python train.py --experts_per_token=1 --moe_layers=[0, 1, 2, 3, 4, 5, 6, 7, 8, 9, 10] --balance_bias=false --vocab_size=8412 --norm_place="pre" --qk_norm=true --attn_scale=0.263 --init_std_o=0.0 --init_std_up=0.0588 --lr_head=0.0104 --decay_fraction=0.689 --decay_shape="square" --batch_tokens=32768 --dataset="wikipedia_en"
Below are experts of layer 3 (counted from 0) of a mixture-of-experts language model. Rows are named router (the router's row for the expert), gate (a neuron's input weights, with its number), up (a neuron's input weights, with its number) and show model dimensions 0-95. Each number is 128 + 32 x the weight over its row's rms, rounded and kept within 0 to 255.
After each expert's rows: "mostly gets" lists some tokens that are sent to it at least half of the time. This comes from a sample of Wikipedia text that the model never trained on.

# expert 22
router [111 169 115  94 105 164  72 135 139 202  80 107 115  93 169 169 145 123  77 124 121  74 143 150  75  45 192 155 107 155  85 142 118 154 132  89 123 119  94 110 135 177  77 106 107 153 107 103 106 150 112  99 133 123  59 109 111 131 121 107 119 136 160 139 108 197 145 145 178 132 150 109 134 119 154 136 114 137 123 152  57 118 155 170 102  62 169 126 161 111 136 170 174 154 110 112]
gate0 [137 107  87 106  74 138 158 104 161  96 145 114 120 112 154 189 153  83  59 136 157 107 125 122 149 152 116  99  98 121 141 161 146 163 148 181 110 139  77  61 132 184 166 150 103 145  73 151 156 137 164 141 151 136 135  94  94 109 175 131 144 142 124  75 119 177  87 141 252 114 109 175 133 110 115 175 120 134 145 194 107 161 156 121 121 152 140 120 152 131 112 127 139 159 105 174]
up0 [100 169 163 155 159 145  85 166  98 120 113 133 116 168 103  80 100 156 196 124 107 190 140 158 108 121 146 132 173 132 118  96 120 117 105  67 153 108 183 187 145  86  91 113 166 151 164  90 103 140  94 121 155  96 151 177 169 157  95 160 118 119 127 191 130 100 142 138   3 135 134 112 120 120 144 122  90  62 115  79 135 115 131 151 161 110  94 122 124 132 142 123 102 100 154 109]
mostly gets: "yl", "anth", " Ke", " Mand", "inc", "ensis"

# expert 19
router [100 175 172 161  94 142 160 164  68 165 120  83 139 138 144 113 158  84 165 128  90 119 157  72 122 111 101 103 100 156  94 155 148 188  70  90 138 100 132 159 176 109  93  95  98 159 148 123 173 150 160 102  74  91 156  84 149 175 104 141  59 125  68 119 138 123  70 103 131 170 168 113 155  84 110  95 125 126 129 134 112  78 150 148 105 104 169 114 102 151 164 163 150 125  86 112]
gate0 [126 125 107 120 178 111  90  92 190  86 130 136 103 178 161 157 123 100  77 109 141 153 145 121 146 106 104 143  89 189 165  47 136  46 145 157  90 159 160  98 131 132 118 105 139 126 140 146 131 166 144 127 139 143  90 150 207 117 129 103 143 143 155  73 119  60  98 126 100  91 114 122 116 131 127 175  91 132 106 135 112 114 161 129 175 136 172 124  81  49 103 127  87  99 139 188]
up0 [125 145 135 117  95 156  95 135  86 105 120 125 128 158 187 163 187 107 147  97  82  81 120  71 166 165 161 148 125  77 119 109 146 127 113 151   0 111  77 116  92 108 108 111 105 158 168 156 131 173 121 126 121 138 119 156 135 143 107 178  99 122 187 162 124 125 136 107 176  77  84 135  88  94 144 144 164 158 117 145 166  90 136 128 149 140 103 110 148 107 112 151 143 136 207  88]
mostly gets: " Sw", " hundred", " Kr", " Ko", " Dr", "oy"

# expert 18
router [120  93 178 144 139 121 154 187  88  99 160  82 162 177 124  96  93  85 111 174 103 116 174 140 160  81 125 106  69 152  90 142 141 154  93 117 151 126 116 147 137 150  99 121 133 182 160  93 148 120 117  93  98  80 129  76 117 168  96 138  74  97  80 101 107 184  88 136 136 112 129 138 109  82 119  80  87 152  92 111  63 106 148 165 143  75 138 144  70 105 161 157 133 115  95 184]
gate0 [112 122 166 134 178 125 145  94 118 132 147 138 159 180  98  96  91 149  81  91 131 134 149 161 134  90 109 130 170 119  90 111  82 133 138 159  59  96  81 158 107 149 208 119 119 136  21 146 131  91  63 129 135 188 107 136 104 111 131 160 113 137 161 108 158 103 130 134 162  98 112  89 186 144  94  76  61 122 129 194 138 109 123 130 155  92  84 124 105 146 116 137 149 124 167 133]
up0 [120 150 104 104 135 153 163 128 110  85 101 142 129  76 166 183 176 133 187 135 112  82  89 110 138 154 162 169 147 105 141 187 126 130 104 187 235 182 178 169 146 141 146 143 152 125 118 184 165 164 129 133 159 190 181 145 190 147 101 124 150 140  58 162 119  93 137 179 139 111 122 129 124 140 136 126 160 126 106 120 167 143 140 169 111  74 121 130 120 149  78 142 116 133 123 114]
mostly gets: " JPL", " Germany", " UTC", "ı", " Russia", "ić"

# expert 15
router [101 175 172 161  95 144 160 164  67 166 121  84 138 139 143 113 156  83 167 129  91 119 157  70 120 111 101 104 101 155  94 153 151 187  69  91 138  99 133 159 174 109  92  93  98 158 148 123 172 152 159 103  73  91 157  81 150 176 105 142  60 126  69 119 137 123  70 103 132 170 167 112 157  85 111  96 125 125 129 135 112  78 150 149 105 103 169 115 103 151 163 163 151 127  86 113]
gate0 [144 178 143 131  96 119  90 117  30 115  66 127 151 135 117 137  98  81 133 201 131 172 105 183 133 111 168 105 131 110 166 102 166  74 122 164 103 151 118  77 118 179  84 128 156 151 108 139 106  71 121 139 109 143 182  95  90 140 107 117 139 137 183 119  89 183  95 152 115 164  98 105  97 120 190 118 147 140  91  88 134 157 128 182 100 131 111  86 144 156  85  98 154 119 140 154]
up0 [131 165 113  58 181 107 119 187 112  84 104  79 144  97 140 169  90  97 136  73 118 187 152 128  99 122 134  64  94 198 102 167 150  94 100 135 172 141  85 105 137 196 130 123 119 133 143 162 153  94 156 141 105 170 112 127 154 173  89 140 191 132 108 151 132 146 194 145 130 134 129  84 143  85 150  89 124 112 124  87  92 161 106 151  81 104 140 164 134 145 119 166 130 136 166 174]
mostly gets: "air", "ren", "ann", " Bob", " Maj", " Mr"

# expert 32
router [100 173 173 160  96 144 160 165  67 165 119  80 139 139 142 114 156  82 166 128  90 118 158  72 122 111 100 103 101 158  92 153 149 186  67  91 139  99 133 158 174 107  92  95  99 158 148 122 172 151 160 102  74  88 159  84 148 176 104 141  59 125  68 120 138 121  70 104 130 170 168 114 154  86 111  94 125 125 129 133 114  78 149 148 106 104 170 114 100 150 164 163 152 126  84 113]
gate0 [158 140 126 119 180 110 148 165 134 174 131 140 159 103 105 133 138 114 185  93 106 152 132 196 141 102 124 162 149 162 123 111 135 119 140 132 144 141 137  86  85  43 162 135  96 142  99 156 141 108  82  69 145 115  61 138  49 128  77 106 157 156 168 171 136 105 108 138 114 123  56  82 137 139 152 136 110 136 108 200 103 113  51 123 118 109  95 160 105 138 127  97 168 187 108 108]
up0 [137  96 112 119 148  87  64 113 178 144 136 166 129  98 108 124 147 133 194 167  73  82  93 171 152 139 208 104 125 130 108 102 133 123 154 114 136  97 132 140  75  82 184  72 177 145 174 157  77  43 132  91 165 125  82 118 122 148 141 138  97 172 163 157 158 149 132 141 122 168 109 128 149 130 130 158 119 131 133 124 101  70 133 148  81 145 165 128 134 134 143 211 129 134 157 155]
mostly gets: " Hu", " Nak", " Me", "gg", " Ts", " Wa"

# expert 37
router [100 175 172 161  97 143 159 163  66 167 121  83 139 139 142 115 157  82 166 129  91 118 157  71 123 112 102 103 100 156  92 153 149 186  69  92 138 100 130 160 174 107  93  95  98 156 149 122 173 152 159 104  74  92 159  85 150 176 104 141  59 124  67 119 138 124  69 103 132 173 167 113 157  86 111  95 126 125 130 134 113  76 150 148 108 104 169 117 102 151 162 165 152 126  86 114]
gate0 [ 96 177 134 156 186 123 127 122  89 102 130 180 186 144 118 169 135 140 135 150 169 158  74 144  92 152 115 160 129 127 162 139 125 121 106 132  96 110 155 195 141 106 192 117 127 103  96 138 147 123  71 131 123 133  95  91  66  89 123 147 116 106 123 130 150 130 171 175 149  76  74 185 170  93  83 213 118 144 116 116 185 104 194 158 121  84 101 101 154 158 155 112 153 122 108 108]
up0 [108 164 137 134 113 143 187 172 121  74 104 157  90  99  81 132  86  99 173 107 106  95 127 105 123 126 125  86 132 123 143  89 120 141 107 112 124 118 114 139 147  84  84 114 139 123 126 120 131 134 159 163  75  43 109 211 163 150 146 160 140 124 198 149 155 135  90  66 125 121 114  98  93 181 180 111 174 166 118 153 135 204 156 187 126 135 140 155  79 164 136 150 124 154  87 144]
mostly gets: "%", " Min", " Han", "Un", "gress", "-f"

# expert 29
router [ 87 163 123 173 101 105 139 167 113 107 181 103 112 187 155 193 141 135 187  85 119 166  87 153 131 106 107 186 153 174 132 205 134 136 100 145  80 124 143 111  86 128 185 128 101 121 130 156 127 102  98  88 116 107 137 117 124  57 120 167 127 136  91 122  89 136 110 137 112 175 125 107 101 133 133 129 176 129 167 172 161  69 186 174 121 131 129  97  87  89  95 141 146 139 201 126]
gate0 [ 93  74 134 110 120 151 134 168 182  60 165 130 184 135 149  91 104 115 158 146  94 113 119 137 120  96 135 155 135 152 227 122 110 134  59 108 192 116 128 153 153 111 160  91 147 135 102 125 145 122  98  87  90 159  79  71 148 151  78 154  63 168 136 141 109 136 153 137 109  85 129 126 116 122 175 106  80 137 151 100 183 151 107 137 120  99  77 109 161 153  80 110  76 152 147 130]
up0 [112 111  99 161 152 135  96 151 181 117 148 151 170 104 178  87 154  16 139 112 123 148  83 176 122 110 113 120 134 145 136 134 108 105 143 135 153 146  50 145 175  76 145 136 141  76  75 101 109  82 123 129 123 176 152 153 150 160 141 157  76 127 177 133 178 200  88 140  78 130 136 114 142 181 139 163 130 150 171 119 136  85 184 113 159 143 140 103 134 153 100 119 102 155 108 139]
mostly gets: " as", " than", " As", " by", " against", " Per"

# expert 36
router [115 134 117 122  90 107 115  99 159 122 150 130 179 153 154 179 129 143 105 105 132 159 139 143 131 141 107 133 136  89 105 129 157  31 180  97 169 126 162 136  52 124 115 116 112 146 164  89 132 148  19 166 162 126 100 125 164 115 166 148 191 123 138 167 107 103  98 171 112 136 127 207 135 127 187 138 179 105 154 101 127 152  94 152 103 155  99 102 119 107  86 110  70 152 107 138]
gate0 [177 170 131 141 130 125 135  93 112 153 134  75 109  94 175  95  98  86 177 141 104  91 132 152 170 195  99 138 107 234 146 138 160 114  63 149 125 117 124 109 141 111 140 178 125 135 102 137 150 161  90 103 156 157 130 137 172 128 117 166 173 108 129 152 179 182 134 160 123 120  77 157 133 192 176 172 116 127 128 114 125  95 122 170 134 176 116  51 156 140 129 142 107 139 179 107]
up0 [ 88  99 137 121 146 107 168 129 160 101 187 185 138 149  21 149 131 200  64 142 131 153  99 103  40 113 154 154 159  91 120 120 103 101 186 144  96 115 147 135 120 143 102 107  94 135  85 100 134 103 143 154 165 132 145 150 179 139 117 148  77 186 134 109 124 104  82 106  96 131 146  76 102 136 137  97 176 138 108 142 148  88 137 103 129 101 167 193 135 139 109 149 103 134 102 110]
mostly gets: ",", "),", "\",", ".,", "',", " ,"

# expert 0
router [194 144  74 150 105 178  89 141 100 155 135 137  69 136 180 124 157 111 116 109 126  80 129  93 109  75 109  96  82 184 100 104 141 141  98 122 163 173 130  75 107 172  81 131 115 159 104 103 128 151 151 133 110 100 123 112 177 148 125 115 104 198 125 106 164 155 134 137 199 182 122 174 146 128 110 153  76  56  56 116  91 124 117 182  91  94 113 109 108 115 125 120 114 149 115 137]
gate0 [180 113 104 153 158 125 125 135 118 103 148 156  98 170 111 121 126 167 114 131 134 145 144 145 127 146 112 121 126 114 232 140 142 127 107 168 132 101  70 165 114 123 103 113 177 140 172 113 108 157 149 129  99 138 129 130 115 149 165 140 142  82  79  83 152  95  95 106  59 111 135  90 132 101  95 150  68  88 186 141  41 141 123  89 141 165  58 109  96 101  99 100  79  71  94 172]
up0 [155 187 122 124 127  99 135 114 128 118 128 142 117  74 143 129 132 120 155 136  47 128 131 103 155  89 139  88 112 170 137 151  90 105  83  70 129 158 170  97 179 129 129 181  90 132 127 178 161  72 106 175 179 147 127 133 117 132 120 100 144 163 185 205 132 167 152 138 210 162 143 160 178 170 111  98 118 133 100  92 183 137 144 147 133 131 177 119 136  94 172 109 169 157 157 104]
mostly gets: " sub", " trans", " Sub", " Trans", " red", " Pal"

# expert 21
router [180 149 131 124 113 204 119 201 113  86 131 127 135 145 112 162 129 104 114 174  93 151 109 152 155 140 131 109 128 135 129 101 127 141  99 162 188 152 147 136 135 126 181 155  97 151 160 150 143 116 153 100  87 151 123 122 104 145 104 158  96 123 106 190 183 119 154  99 204 105 145 140  76  60 136 161 101  55 129 174 134 139  89 188  76  87  87 104 104 124  69 129  75 130 137 119]
gate0 [121 132 111 195 123 118 129 161 110 107 152 157 121 149 159 127 123  95 164 121 111  91   8 173 148 168 145 116 125 141 123 107 160 122 151 104 120  89  92  97 131  70 175 181 114  97 146 206 153 118 149 180 113 173 141 147 130 169 120 153 171 108 180 129 141  71 106 105  98 162 178 132 130  78 129 126  96 101  87 157 116 148 167 165  97  68 142 104 111 126  82 162 109 135 119 150]
up0 [ 93 118 145  60 106 136 178 137 144 134 157  85 157 144  89 135 140 185 130 143 129 164 233  81  92 113  94  97  70 136 136 142  99  96 121 116 130 161 194 119 100 165  71  94 133 201 160  75 131 159  94 104 165 120 137 153 140 115 119 107 134 121  81 105 132 155  80 139 156 129  56 117 126 137 145 147 188 150  95  94 128 125 142 110 143 151 131 144 140 132 154  92 161  77 124  80]
mostly gets: " Club", " band", " Award", " Festival", " industry", " Museum"

# expert 34
router [102 175 172 159  96 144 160 164  69 166 121  85 140 137 143 113 157  81 166 128  89 120 157  71 122 111 101 103 101 158  92 154 148 187  70  90 137 100 131 160 175 108  93  96  98 158 147 122 174 153 158 104  73  92 159  83 149 176 103 141  60 124  70 119 137 121  70 101 132 172 167 113 155  86 110  93 127 125 129 134 114  77 149 145 107 102 169 116  98 151 163 163 151 127  84 114]
gate0 [131  82 147 134 106 100 130  88 179 121 130 187 179  95 141 115 142 201  58 104 141 143 135 111  98  70 105 119  96 104 143 157 114 152 182 157 137  93 139 148 156  96 100  96 220 123 144 171 124 131 179 164 177 117  97 117 180 154 118 134 122 109 177  77 178 149  93 128 130 116 131 172 155 137 165  83 120 162 188 113 107 133  92 149 164 146 139 123 142  77 138 155 111  98 174 133]
up0 [101  91  38 175 124  99 175 153 131 106 148 148 107 118 102  78  84 106  84 163  90 153 121 103  68 109  79 167 102 166 172 117 149 143  91 130 159 194 135 129 108  73 117 106 135 151 166 118 162 102  88 116  95  83  85 192  83 138 153 124  99 101 105 123 140 121  73 126 118 122  99 139 144 101 120 123 215 127 160 104 144 106 157 115 145 173 101 140 116 140 172 131 157 155 157  89]
mostly gets: " Gro", " Hig", "lev", " Qu", "claim", "pa"

# expert 28
router [105 180 110 141 147 180 145  66  95 176 140 126 123 105 128 133 164 141 146 176 123 105 104 120  84 185 107 110 147 124 166 117 119 159 123 155  61 172  93 150  92 122 100 177 119 130  82 122 166 114 150 134 196 112 104 140 147 132 176  88 122 102 127 201 181 121 134 160 155 121  75  99  70 177 107 127 164 153 124 115 133  98 104 132 192 153 111 132 119 156 144  99 106  31 125 142]
gate0 [132 106 167 123 111  85 144  57 170 126 168 145 150 100 125 104 215 132 137 123 152 150 112 105 132 153 124 110 162  85 111  99  60 140 129 146  96 159 131  98 152  93 136 175 172 114 102  88 124 176  61 104 134 123 182 138 100  93  80 100 112  99 120  78 164  94 136 132 174  55 129 163 141 138 110 142 138 143 122 114 187 122  79  77 149 172 184 161 173  95 146 151 142 120  98 143]
up0 [ 91  99 121  54  56 136 118  95 107 117 189 103 157 146 150  90 121 153 181 100  84 133 123  84 119 167 142  92 125 148 145 142 147 134 160 150 184 168 117 130 183 100 146  90  83  95  54 106 119 125 147 172 148 109  89 143 103 206 117 106 133 104  92 111 128 108 113 143 145 102 138 161 109  69 160 124 108 151 147 122  59 162 108 139 166 122 154 156 119  46 134 106 113 163 155 117]
mostly gets: " command", " Majority", " account", " Battle", " death", " treatment"

# expert 16
router [ 99 174 172 161  98 145 158 165  68 166 119  86 139 140 143 114 158  80 165 129  91 115 158  72 123 112 100 104 100 159  92 151 149 187  71  90 136 101 129 163 174 106  94  96  99 157 149 121 172 153 157 104  73  91 160  83 147 180 102 140  60 125  73 119 138 124  68 101 130 174 167 113 158  86 111  93 126 124 130 134 113  76 150 148 109 103 168 117  99 152 164 164 149 126  84 114]
gate0 [172 105 153 141 130 159 147 150 186 147  96 114  85 164 132 146  93 125  80 110 164  73  69 183 124 154 138 106  82 141 172 134  96 107 154 118 116 105 133 156 151 154 200 126 172  99 171 130 137 132 171 147 117 156 138 100  95 145  77 124 164  34 143  86 143 157  99 125 134 106  75 133 119 124  84  92 192 116 107 135  89 139 135 144 140 138 107 118 102  74  75 133 166  89 182 163]
up0 [162 129  88 169 118 101 166 142 137 100 195  80 160 115 107 151 157 130 108 146 122 107  84 146 121 184 119 132  96 109 183 153 186 104 171 100  78 158 140 162 164 160  92 115 156  92 131 142 120 134 109 103 117 123 139 125 165  98 132  91 124 135 152  97 160 122 122  90 137  81  83  97 140 117 185  27 148 117 180 162 119  91 122 172 183 105 129  78 127 161 167 100 162 121  62 154]
mostly gets: "N", "I", "amb", " complet", "b", " Gary"

# expert 39
router [ 98 175 173 163  97 143 157 164  67 164 120  86 140 141 144 113 157  81 168 127  89 118 157  72 119 112 102 105 101 157  93 152 149 184  71  94 136 102 129 162 174 106  95  94  99 159 148 122 172 152 158 102  74  92 158  86 149 179 104 142  58 125  72 118 139 126  70 101 131 175 168 112 158  85 109  94 126 124 129 135 110  78 149 149 108 100 170 115 101 149 162 167 151 125  85 114]
gate0 [160  86 113  72 135 119 157 143 163 148  38 139 139 156 165 126 119  86 104 129  81 108 162 192 151 144 156  73 121 115  84 105 118 123 116 144  66 140 119 108 135 141 151 127  71 165 166 144 183  91 114 142  75 170  84 115 122 131  89 168  93 172 142 157 116 170 176 134 169  58 134 101  81 141 150 176 133 125 120 118 119 109 145 106 179 101 134  65 151 136  93 128 110 100 119 173]
up0 [144 147 125 167 116 189 180 130  37 144 183 119 117 125 121 175  92 113 142  63 128 152 114 157 143 133  90 145 154 100 174 163  86 162 143 151 144 122 111 134 124 141 193  74  95 112  99 137  91 180 147 147 135  85 132 138 115 138 150 152 149 126 149  54 156 121 172 151 129  84 131 116 165 138  96 158 139 108 150 160  84 162  78 126  68  90 129 109  93  99 146 134  77 202 148 124]
mostly gets: " Lu", "nder", "im"

# expert 12
router [102 138 107  53 116 110  48 135 138 145  77 134  88  97  82 186 129 127 109 141 174  99 129 171 167  98 152 138 175 170 108 120 150 132 127  92 122 207 140  79 115 158 136 106 189 156 146 106  90 102 116  92 163 115  76 130 149 138 113 132 162 134 125 201 113 140 175 173 146 133 121 118 121 173 105  94 148 145 145 169 117 128 154 168 190 162  96  97 142 116  89 116 178 157 165 154]
gate0 [222 177 128 166 112 184 139 126 152 157  97 157 154 121  85 146 105 148 171  74 110 136 159  83 101  86  70 161 118 145 142  96 145 155 208  85 104 141 128 156 190 144  94 143 180 119 121 162 118 121 116 116 171 148 129 134 151 176 169 114 142 136 128 129 118  98 144 143 129 113  68 105 125 149 105 113 153 161 105 104 116 186 177 125 194  81 128 115 137 148 103 127 143  67 124  74]
up0 [ 61  89  94  96 156 137 117 171 133 174 136  99  83 195 109 135 133  72  56 152  96 131 140 131 163 176 167 100  91 132 142 177 144 126 105 164 145 126 133  45 102 123 113 115  40 104 104 145 131 129  82 157 123 182 144  74 145 129  79 129 154 125 160 126 157 149 101 151 123 155 173 148 133 166 144 170 126  90 114 161 147 118 127 118  79 114 106 117 155 136 189 103 161 101 161 151]
mostly gets: " is", " are", " has", " were", " was", " used"

# expert 33
router [100  88 143 153 188 166 179  89  64 146 137  88 179 147 129  77 175 159 120 164  98 118 165 123 103 173 134  99 126 110  94 108 117 165  85 154 148 132 108 117 114 122 100 135  85 158  88 164 158  83  68 165 110 155 144 105 149 152 134  92 104 112 122 131 161 132 124 178 172  76  97  76 152 100 138 101  94 170  89  81 122 100 127 138 170  97 180 153  90  86 134 145 132  54 148 142]
gate0 [ 97 102  93 143 145  84 126 186 158 103 189 150 101 154 118  47 117  94  77 114 155 124 172 147 177 114  84 133  71 127 122 139 189 107 114 145  77 129 146 132 149 181 168 137 160 134 138 127 144  81 204 157 118 128 143 149 118 132 155 105 110 160 147  85 126 121 128  97 158 140  75 163 157 180 153 120 170 139 152 188  95 103 117 121 137  92 136  42 143 146 148 110  98 180 117 139]
up0 [167  91 100 104 157 105 177 177 176 114 153 130 121 185 114  92 157 107 156  95 169 124 187 137 121  88 101 144  63  97 125 140 188 169  90 135  65 162 146 129 164 121 139 105 165 124 108  77 103 113 181 105 143 109 133 137 152 171 135 113 141 142  95  78 123 148 108 122 168 163  84 144 132 171 135 103 161 138 140 196 101 111  85  94 161  90 122  51 144 122 182 115 114 178 113 120]
mostly gets: " American", " World", " White", " British", " Canadian", " America"

# expert 23
router [158 142 143 156 112 174 146 197  92 133 155 122 139 169 142 159 149 103 126 142 135 123 179  83 131 149 104 116  78 115 181 172 144 139 103 119 165 115 129 126 148 155  90 111 166 148 179 135 192 178 151 119 111  85 151 100 106 147  60 145 124 100 110 184 146 117 108  93 181 206 131 132  45 122 150 118 127  59 145 149 133 101 150  97 184  90 122 104  93 191 121 144  94 104 132 140]
gate0 [124 111 104 152 150 128 123  89  72  35 145 134 143  67 102 113 141 171 123 203 115 143 156 116 134 101  94  81 106 109  90 133 143 137  92  94 185 150 105 106  52 133  93 144 128 100 110  59 193 110  94 114 120 125 127 107 168 146 138 102 134 117 131 168 113  94 101 101  78 170 104 160 100 129 120 160 167 120 102  62 123 118  96 144 103 158 125 184 120 152 159 133  92  83 130  74]
up0 [ 90 168 164  99 109 100  94  96  80 136 149 186 154 131  64 177 133 133 160 110 135  16 145 123 129 156 114 141 109 144 197 171 152 125 138 136 107 120 181  83 134 110 171  96 112 132 118 162 202 152 146 132 113 154 177  72 119 120 142 117 149 147 150 145 182  96 122 167  68 181 132 118 132 150 147 128 145 140 123 121  94  98 174 155 138  88 167 155 120  94 127 131 100 176 107 101]
mostly gets: " Cup", " Championship", " Team", " round", " Racing", " win"

# expert 8
router [ 99 175 172 158  95 144 160 165  67 166 120  85 140 138 141 114 157  81 166 128  91 118 157  71 121 111 100 105 102 158  90 154 149 187  69  92 137 101 133 160 173 106  93  97  98 158 148 120 174 151 158 104  73  91 160  85 149 175 104 142  60 124  70 121 138 124  69 101 132 173 166 112 156  85 113  94 127 125 129 134 114  77 149 148 108 102 169 115  99 151 162 164 152 125  85 114]
gate0 [ 73 130 120 108 128 116  95  61  97  96  84  70 114 106 122 190  82 173  89 153 123 143  96 134 185 161  86 125 149 118 146 116 159 119 160 122  98 116 139  47  78 107 125 137 109 204 172 113 106 152  89 175 130 124 129 117 144 129  71 112 111 103 119 108 126 144 145 111 180 137 121 105 119 134 118 123 163 124 196 147 183 116 154 118 126 137 144 142 219 198 104 113 107  93 106 126]
up0 [130  87 121 169  84 186  88 110 142  91 137 106 140 111 105 180 115 129 142 147  88 188 130 105 161 126 151 104 180 149 190 104 200 127 165 130 157  96 199 134 142 131 123 100  81 167 165 163 179 130  97  96 146 135 151 163 117 103 106  73 101 125 116 119 163 162 152  80 161 123 127 142 162 122  75 126 122 134 118  88 207 153 140 173 116 100 186 125 149  69 109 123 106  88 151 117]
mostly gets: " McG", " Charl", "-l", " Or", " Associ", "used"

# expert 4
router [ 99 176 171 160  95 143 160 163  67 166 120  83 139 139 142 117 156  84 166 126  93 118 157  71 121 112 101 103 103 158  91 154 150 187  70  90 137 101 131 159 173 107  93  91  99 158 148 121 174 153 157 101  74  91 158  80 148 175 105 142  59 125  68 122 138 123  71 103 133 173 168 112 156  84 111  95 125 125 128 136 114  76 148 147 108 102 171 115 101 152 163 163 149 127  86 114]
gate0 [104 147 122 129 137 164 110 140 132  89 175 184  77  53 151 124  44 157 147 107 146 142 127 150 119 155 118 135 192 144 161 124 146 102  89  84 107 111 111 113 108 129 132 165 120 158  73 123 106 146 150 103 122  72  73 119 142 120 113 197 136 172  99 112 142 120 143 121 188 147 171 156 177 187 132 179  91 138 183  60 131 147 154 161 109 179 130 112 146 119 123 144  89  94 165 155]
up0 [ 85 157 113 136 171 153  93 204 171 124  71 151  92 102 167 131  85 142 160 108 112 151 152 135 144 116 120 147 197  93 125 105 122 117  99  62  70  96  92  58 137  79 171 148 104 187 103 160 135 128 129 103 105 135  52 127 143 134 149 127 152 103 129 142 154 126 122 130 160 123 161  95 210 113 113 107 118 109 130 119  52 106 140 155 129 153 140 160 162 142 118 110 104 174 144 183]
mostly gets: "ey", "ā", " Gre", "oot", "an", "ī"

# expert 20
router [100 174 171 159  97 142 161 165  67 166 121  83 139 138 143 114 156  82 167 128  90 119 156  70 120 112 103 103 102 157  92 152 149 188  68  92 137 100 133 159 173 107  92  94  97 159 148 124 173 151 158 103  74  90 158  85 150 176 105 140  59 126  69 120 139 122  70 103 131 172 167 112 155  84 112  95 128 126 129 135 112  78 148 147 106 102 171 115  99 152 164 165 151 127  87 116]
gate0 [135 109  88  72 135 116 101 111 166 162 125 152 107 180 145 145  82 126 106 161 164 120 113 100 160  69 189 148 145 157 112  54 141  97 148  99 174  87 139 112  93 169 131 152 147 164 110 114 107 112 177 152 173 119 119 152 156 120 107  64 167 201 105 122 133  83 182 132 158  89 109 157 146 139 152 125 122 191  95 146 157 171 137 128 126  85 150 129 127 203 129 102 189 123  97 152]
up0 [105 113 169 149 157 169 166 107 106 159 172 167 115 135 142 135 123 118 117 120 129 137 173 101 129 150 144 107 128 158 113 172 174 169  85 150 125 112 106 117  75 119 133 136 130 205 118  59 133 115 106 147 171  96 117 185 118 198 136 188 159 119 140 149  97 116 110 132 183  68 140 108  72 161 104 205 165 117 127  82 160 157 149  73 168 192 146 128 140  90 133 173 106 122  95 146]
mostly gets: "rik", " Martin", " Cla", "rem", " '", "em"

# expert 30
router [ 99 173 172 159  98 145 157 164  67 165 119  85 140 138 143 114 157  81 167 129  89 118 158  72 122 113 101 104 103 156  93 153 150 187  72  92 137  99 131 159 175 106  94  94  98 156 151 123 173 153 159 104  73  92 159  81 149 176 105 141  60 123  71 120 138 122  70 102 132 173 168 114 157  86 111  94 126 124 129 135 114  75 151 147 107 102 171 115  98 150 164 166 151 127  86 112]
gate0 [171 155 119  67 174 121 127 119 128 149 152 130 109 130 100 133  97 175  89 162 102 105 118 151 155 150 141  92 140 175 134 127 122 150  90 117  77 189 113 116 129 162 156  79 105 104 109 119 173 207 120 155 150 160 137  76 147 106 123 142  86 113 158 130  96 148 110 144 161 130  78  71 174 180 161 195 105 141  70  85  99 139 150 108 151 105 101 168 161  67 108 189  99 177 143 121]
up0 [ 90  86 178 124 108 132 180 161 138 154  86 100 115 116 156 132 167 145 113 148 160 140 155 116 130 144 105 130 135  47 105 145 155 155 167 149 124 132 103 229 110 107 175 175 151 138 150 138 182  44 104  66 107 152 105 170 170 103 118 102 173 104 132  77 122 150  99 121 193  80 116 129  92 156 112 172 140 104 152 143 175 129 101 130 147 123 157 147 137 135 130  80  77 108 126 108]
mostly gets: "ert", "la", "hem", "sel", "/", "erv"

# expert 38
router [ 75 142 104  66 188 102 150  88 152 160 138 116  82 118 113  94  88 106 113 177 125 179 150 145 148 152  86 162 154 126 145  98 148 124 115 142 125  94 155 125 157 144 113  97 152 125  91 100  66 106  84  74 108  82 132  92 126 138 143 119  90 128 131 132 161  74 146 107 107 177 125 167 156 120 132  80  74 170 120  93 159 153 184  83  98 175 146 169 140 159 190 101 136  61 110 177]
gate0 [120  83 124 141 133 154 154  73 142 134 128  71 125 122 142 130  83 136  92 130 100 142 124 171 117 179 187 130 155 127  76  77 123  32 109 148 173 160 105 145 174 134  91  62 142 136 121 182 146 128 135 110 168 138  67  96 158 132 106 151 136 107 111 130 168  76 171 115 132 106 157 142 160 112 107 133 121  76 118 182 134 122 152  91 117  97 123  59 119 105 103 148 101  36 145 147]
up0 [140 150 108 129 131 128 159 139 133 157 106 193 147 137 102 134 187 142 170 152 131  80 127  99 153  98  65 119 130 134 184 185 118 214 146 121  77 100 131 123  90  79 129 191 136 123  85  94  62 120 141 137 121 105 190 149 103 109 127 149  86 130 146 160  51 204 124 141 171 142 156  93 121 117 142 128 145 123 137  92 106 106 125 159 165 151 147 148 110 147 113 120 136 207 106  86]
mostly gets: "The", "=", " The", "born", "See", " born"